{"num_hidden_layers": 10, "hidden_size": 384, "n_experts": 32, "experts_per_token": 2, "d_expert": 192, "d_shared_expert": 192, "hidden_act": "swiglu", "moe_layers": [0, 1, 2, 3, 4, 5, 6, 7, 8, 9], "router_score": "softmax", "normalize_top_k": true, "routed_scale": 1.41, "balance_loss": 0.000959, "balance_bias": true, "init_std_router": 0.0318, "lr_router": 0.000711, "num_attention_heads": 6, "num_key_value_heads": 3, "head_dim": 64, "vocab_size": 44886, "norm": "rmsnorm", "norm_place": "pre", "norm_eps": 1e-05, "positions": "rope", "rope_theta": 10000.0, "rope_fraction": 1.0, "qk_norm": true, "attn_scale": 0.125, "tie_word_embeddings": false, "parallel_block": false, "init": "normal", "init_std_qkv": 0.0231, "init_std_o": 0.0231, "init_std_up": 0.0231, "init_std_down": 0.0, "optimizer": "cautious_adamw", "learning_rate": 0.00107, "lr_mult_up": 0.727, "beta1": 0.95, "beta2": 0.99, "lr_head": 0.00656, "warmup_steps": 237, "schedule": "wsd", "decay_fraction": 0.804, "decay_shape": "linear", "final_lr_fraction": 0.0, "batch_tokens": 65536, "max_seq_len": 512, "doc_mask": true, "train_tokens": 304500000, "max_steps": 4647, "dataset": "wikipedia_en"}
Below are experts of layer 7 (counted from 0) of a mixture-of-experts language model. Rows are named router (the router's row for the expert), gate (a neuron's input weights, with its number), up (a neuron's input weights, with its number), down (a neuron's output weights, with its number) and show model dimensions 288-383. Each number is 128 + 24 x the weight over its row's rms, rounded and kept within 0 to 255.
After each expert's rows: "raises" lists some tokens whose logits its average output raises strongly, later layers aside; "comes after" lists some tokens at least twice as common just before its tokens as in all text. This comes from a sample of Wikipedia text that the model never trained on. Tokens count by the router's weight.

# expert 7
router [107 121 124 141 100 135 136 131 128 108 131 127 143 135  98 119 123 157 100 152 144  99 112 148  93 133 116 152 168 121 133 114 169  88 122  94 107 104 135 157 117 141 134 138 154  76 177  96 167 145  99 141 119  68 138 134 134 146 108 133  77 113 125 140 155  91 128 181 144 153 121 145 168 143 149 152 136 120 156 169 169 137 117 122 150 134 158 159  95 114 115 148 156 119 135 133]
gate0 [121 139 129 110 128 160 143 144 130 129 130 121 137 130 133  79 108 130 155 112 117  92 117 151 141 156 165 124 125 131 133  86 163 134 131 133 147 118  50 137 161  69 106 139 144 135 130 109 147 111 160 157 142 122 122 145 115  91  89 135 170  72 123 160 144 114  96 112  95 151  78 189 127 106 161 134 166 115 131 123 151 131 139 134 115 170 107 153 133 141 151 127 101 117  97 159]
up0 [179 163  84 122 144 164 105  93 170 150 108 122  85  88 124 141 103 115 142 110 135 124 137 118 144  96 142 135 124 144 143 105 129 111 141 145 128 112  92 101  87 116 163 155 134 124 130 153 147 108 133 184 122 142 128 130 137 131 114 144 163 110  61 173 157 107 102 146 111 156 144 176 109 150 149 131 145 149 122 128 139 166 120  96 167 119 176 142 103 115 107  99  97 168  71  95]
down0 [149 136 159 139 153 101 118 138 112  80 124 137 124 153 116  87 125 121 151 117 131  92 159 107 128 122  85 140 159 106 153 115  99  97 146 147 134  97  95 127 106 119 141 105 113 139 125 145 115 149 125 140 125 152 118 143 129  95 153 109 105 168 146 101 136 137 103 170 140 107 107 100 111  62 130 150 128 116 114 178 148 146 114 119 159 113  86 159 148  50 128 102 124 147 139 121]
raises: ",", " ", " and"
comes after: " a", " an", " and", " as", " =\n\n", " first"

# expert 23
router [145 126 120 143 158 152 111 131 138 137 134 164 142 104 178  90 177  65 148 104 136  97 125 184 100 145 151 139 143 132 103  93 142 118 165 160 120 141  83 133 138 105  97  98 110 121 130 100 124 142 141 122 112 173  76  99 138 111 115 139 157  95 156 140 116 126 148 185 117 139 164 146 131 120 166 106 129 128 133 129 120 135 116  66 112 100 138 147 143 113 129  98  86 143 119 140]
gate0 [118 165 128 139 126 118 135  98 121 167 113 176 122 138 102 131 137 119 123 136 145 159 155 148 129 156 159 122  88 107 131 166 175 126 137  73 109 100 192  96 168 124 152 154 165 134  89 149 156 143 135 136 110 173 148 132 125 151 102 168 129 136 156 161 141  85 130 131 154 156 188 137 123 146 104 117  92 102 131 117 100 152  97  96 114  90 122 153  94  90 106  93 101 145 137 126]
up0 [121 123  77 127 124 120 168 155 132 150 147 151 107 133 106 112 104 125  87 136 124 102 121 100 140 133 152 163 154 134 143 123 141 107 141 172 142 158 114 113 164 129 121 133 170 158 151 154 119 149 110 147 132 117 164 144 118 118 142 107 149  85 129  95 107 108 147  89 124  80 144 123 130 112 151 135 143 147 135 133 149 134 124 114 129  84 160 123 127 131 156 116 115 130 121 165]
down0 [129 107 157 133 109 143 174 105 115 149 145 109 145 119 123 113 125 145  94  96  90 190 122 122 170 148 190 128 110 126 121 146 124 149 115  96 140 150 104 112 130 139 104 104 123  83 130 163  99 144 124 129 155 131 125 121 127 157 154 151 133 127 141 141 177 112 116 164 139 126 131 164 111 144 127 115 124 120 113  91 108 126 133  83  92 142  93 120 141 143 155 140 131 138 182 117]
raises: " ", " a", " in", " the", " at"
comes after: " |\n", "\n", " He", " was", ".\n\n", " he"

# expert 0
router [152 167 109 101  95 135 155 121 151 102 117 131 134 140 110 140 142  86 132 138  85 115 111 154 112 108 142 142 108 116  87 112 113  85 141 198  89  97 128  88 120 143  77 131 151 144 114 106 125  79 131 112 129 128 152 115 123 109  85 124 137 115 139 145 134 129 121 131 140 123 153 154  95 159 100 148 148  69 102 108 137 108 146 144 126 104  53 124  76 154 116 165 143 123 120 125]
gate0 [143 114 194 110 123 132 131 181 103 145 181 106 134 162 147  84 120 105 115  85 124 152  85 152 166 143 158 142 138  92 134 109 121  96 127 134 159 132 104 128 114 100  96  99 158  93 102 136 126 132 159 131 100 140 145  90 127 155  72 166  89 156 135 165 152 148 134 117 129 111 153 144 157  80 120 129 129 127  88 127 101 151 115 173 173 132 141 158 131 119  98 175 129 115 105 128]
up0 [157 163 167 123 135 134 125 142 144 120 162 145 121 123 162  94 148  82 146 114  66 185 146 165 165 157 136 119 145 141 115  79 157 116  92 159 100 121 146 110 100  99 139 139 128 126 134 129 123  84 111 175 126 123  89 118 129  89 136 141 108 123 130 132 124 125 129 170 134 134 147 161 124 131 116 157 156 152 129 132 124 130 141  98 157 144 127 119 144 143 126 117 120 133  94 128]
down0 [147 163 100  65 131  77 130 111 162 112 146  61  97 162 116 118 127 140 104 130 134 141 186 111 153 131 103 160 123 129 108 121 160 120 181 155 121  99 132 136 185 107 112 110 105 158 141 106 118 109 144 121 152  88 139 125 146  82 112 118 173 103 131  93 112 147 103 170 158 134 115 135 123 103 115 139 136  94 157  94 112 126 144 119 146 137 130 117 126 164 120 121 129 112  96 110]
raises: " (", " |", ","
comes after: " |", "|", " (", "-", "–", ";"

# expert 17
router [ 82 174  93 135 106 150 125 105 118 144 120  89  96 137 154 178 121 144 118 151 139 125  91 124 119 114 122 126 107 131 116 162 110 175 131 109 136 116 114 110 117 151 142 150 164  93  99 139 146 175 174 140 145 116 147 136 151 134 166 164  89 107 110 126 143  86 101 192 135  85 138 122 112 139  89 120 133 140 104  93 118 150 114 128 117 136 105 136 149 127 112 168 148 121 159 100]
gate0 [167 106 111  98 157  98 115  95 177 122 142 166 164 119 185 135 104 124 128 153 109 147 167 142 138 155 110 143  86 134 168 102 108 118 134 158  77  90 161 107 129 120  93 114 104 109 104 145 124 134 146  92 160  95 134 137 162  68 134 102 152 133 123 111 150 164 114 172 114 132 102 110 115  98 129 144  71 143  90 110 116 103 131 150 107 118 102 169 146 100 113 128  84 129 126 148]
up0 [143 165 112 150 191 138 120 144 136 155 123 120 156 124  83 108 118 105 139 167 175 139 104 124 138 126 183 104 150 116  97  99 183 112 104  75 129 169  94 121 132 129 120 109 140 160 145  87  85 107 115 161 139 145 103 159 143 125 102 137 128 160 156 118 131 147 108 123 134 134 119 135 104 133 125 103 140 141 126 148  81 135 137 144 125 102 144 107 104 120 163 116 105 135 127 148]
down0 [136 104 129 106 165 163 157 125 157 116 177 138 104 139 163 104 116 106  98 150 164 125 136 115 138 112 141 116 144 162  81  95 139 175 142 132  89 138 108 127 149 146 110 143 148 171 117  90 124 118  64  84 150  96 126 130 164 127 122  98 154 118 101 135 140 124 160 109 119  91 114 142 154 131 112  84 110 114 146 157  79 117 143 112 119  99  68 111 131 173 144 103  73 125 132  95]
raises: ",", " in", " with", " and", " of", " on"
comes after: " the", " The", " a", "'s", " his", "The"

# expert 31
router [104 132 102 176 131  95  86 127  92 132 123 150 125 126 121 131 116 119 108 136 129 123 140 118 120 131  94 153 120 101 145 128 145 136 101 112 139 146 129  96 105 107 135 133 120 111 116 140 128 169 130 101 143 121 143 184 115 151 102 128 113 172 126 139 132  82 124 145 117 131 133 155 151 143 128 120 103 130 147 152 127 164 119 162 174 143 171  99 141 124 154 134  88  95 124 170]
gate0 [134 154 181 142 147 147 148 143 206 134 128 150 140 136 118  89 107 133 116 120  77 110 161 145 152 139 149  94 119 154  95 114 112  94 135 109 122 160 139 147 132 148  79  88 138  92 115 128 113 101 162 125 149 114 154 111 123 112 136  98 123 134  92  73 165 130 111  94 145 121 129 151 113 217  87 146 101 131 114  84 127 120 108 129 132 116 110 118 125 116 117 143 148 164 122 108]
up0 [185  94 136 126 108 134 170 149 161 152 119 123 105 147 114  97 129 130 125 134 126 161 120  88 123 103 105 129 143 140 147 130 125  85 119 103  81 151 161 171 115 137 177 155  89 124 102 153 114  79 134 171 136 119 151  53 151 153  76 102 111 113 141  92  99 124  79 131 148 146 123  87 110 135 135 133 145 162 128 117 107 145 127  85 157 156 168 134  82 127 130 125 143 171 117 139]
down0 [150 112 112  98 133 131 149 117 128 122 107 103  94 118 139 137 155 124 132 156 136  53 134 142 111 130  89 117  81 109 101 119 138 159 138 135 109 217 136 119  92 122 117 146 115 119 101  80 120 167 160 136 145 119 131 156 143 117 120 108 132 125 143 131 156 102 111 127 110 113 159  84 128 119 144 153 134  84 124 138 137 171 119 110 125 113 151 126 113  96 102 120 125 158 119 159]
raises: "0", "5", "6"
comes after: " ", " (", ".", "–", " one", "00"

# expert 16
router [168 105 115 101 127 137 135  92 135 126 149 114 104 111 132 166 148 151 130 152 142 127 113 130 135 157 104 111 117 112 142 153 152 109 149 139 126 159 135 131 114 137 122 155 148 141 148 161 132 105 142 139 120 148 160 125 111 139 122 173 113 156 136 112 148 144 151 186 109 119 155 133 175 114 139 101 104 106 118  93 140 140  98 133  84 127 133 130 121 130 104 164 143  79 139 153]
gate0 [135 127 123 133 112 151 115 131 149 120 125 128 158 111 136 172  89 102 111 108 100 130 162 185 103 162 124 181 121 128  98 154 147 119 103 124 129 155 131 132 113 155 130 121 117 149 165 141 125  86 173 140 150 118 124 145 103 122 158 158 124 129 154 113 151  86 104 121 111 118  65 130 117 124 103  87 110 153 121 141 131 112 108 145 118 133 149 144 124 144 128 105 117 102  84 153]
up0 [142 105 132 133 145  63 110 140 126 170 185 132 116 114 149 113  99 124 178 120 136 144 140 132 119 111 153 102  92 105 124 104 125 104  85 104 126 124 119 138 135 147 108 139 117 124 188 110  95 154 130 142 136 149 131 176 188 127 108 116 112 106 137 163 134 145 148 140 104 146 159 100 153 151 131  94 109 105 165 128 185 147 125 113 143 129 129 135 127 114 107 122 125 139  75 107]
down0 [202 143 115 159 113 117 133 113 132 108  86 135 159 136 130 109 153  92 130 136 120 192 145 124 133 149 126 120  78 142 101 126 143 134 155 159 116 144 181  90 111 156 145 106 149 163 121  61 130  99 126 150  71 107  91 120 145  92 144 120 166 108 172 145 167 158 125 168 127 116 161 116 151 162 123 136 112  74 129 122 134 102 141 102 112 132 109 150 137 126 135 175  94 130 128 167]
raises: " the", ",", " ", " most", " that", " in"
comes after: " in", ".", " In", "20", "In", " on"

# expert 18
router [108 148 111 113 152 139 144 108  69 115 120 135 111 115 140 122 127 117 120 163 124  66 137 114  97 134 117 175 143 149 101 141 145 121 137 114 175 119  95 160  91 112 131 141  89 113 164 113 159 176 106 127 158  97 110 159 120 115  84 149 123  96 152 122 134 165 111 120 112 160  92  88 142 128 170 118 140 111 126 126 165 143 128 137 149  98 125 191  88  97 168 105 150 156 127 129]
gate0 [ 90 122 146 147  96 142 143 130 112 112 122 116  97 139  71 104 109 109 139  92 105 138 163 119 131  91 121 149 119 164  72 175 129 113 132 169 105 119  98 146  99 155 129 168 141 133 122 168  92 133 136 147  79  84 135 126 112 147 172 110 134 104  75 109 104  88 128 141 115 147  91 137  94 152 116 106  90 168 113 152 125 122 119 133 105 158 103 105 118 120 138 150 121 136 117 118]
up0 [157 129 160 141 125 114 120 107 130 168  86 168 101 127  88  86 141 161 115 101 127  93 171 134 114 131 109 141 100 120  95 105 159 108  88 116 155 149  96 140  81 120 132 129 126 154 156 142 130 116 137 161 135 121 168 135  56 113 125 111 124 127 110 139 150  95 126 110  89 145 140 131 128 153 167 110 138 148 144 137 112 130 138 115  85 140 161 119 142  89 122 126 110 142 103 133]
down0 [153  97  96 165 123 117 125  96 147 126 120 122  93 123 108  83 137 143 165 116  99 199 145  72  70 129 142 125 127 107 132 129 127 129  94 116 126 126 159 132 125 187 120 144 138 119 130 124 115 116 125 135 126 124 104 128 152  80 159 134 138 102  93 109 123 149 161 168 132 154 128 109 163 148 140  89 132 138 170 116 119 104 134  91 111 141 128 120 113 137 127 129 137 119 122 101]
raises: " of", " and", " in", ",", " (", " from"
comes after: " |", " as", " is", " a", " was", " =\n\n"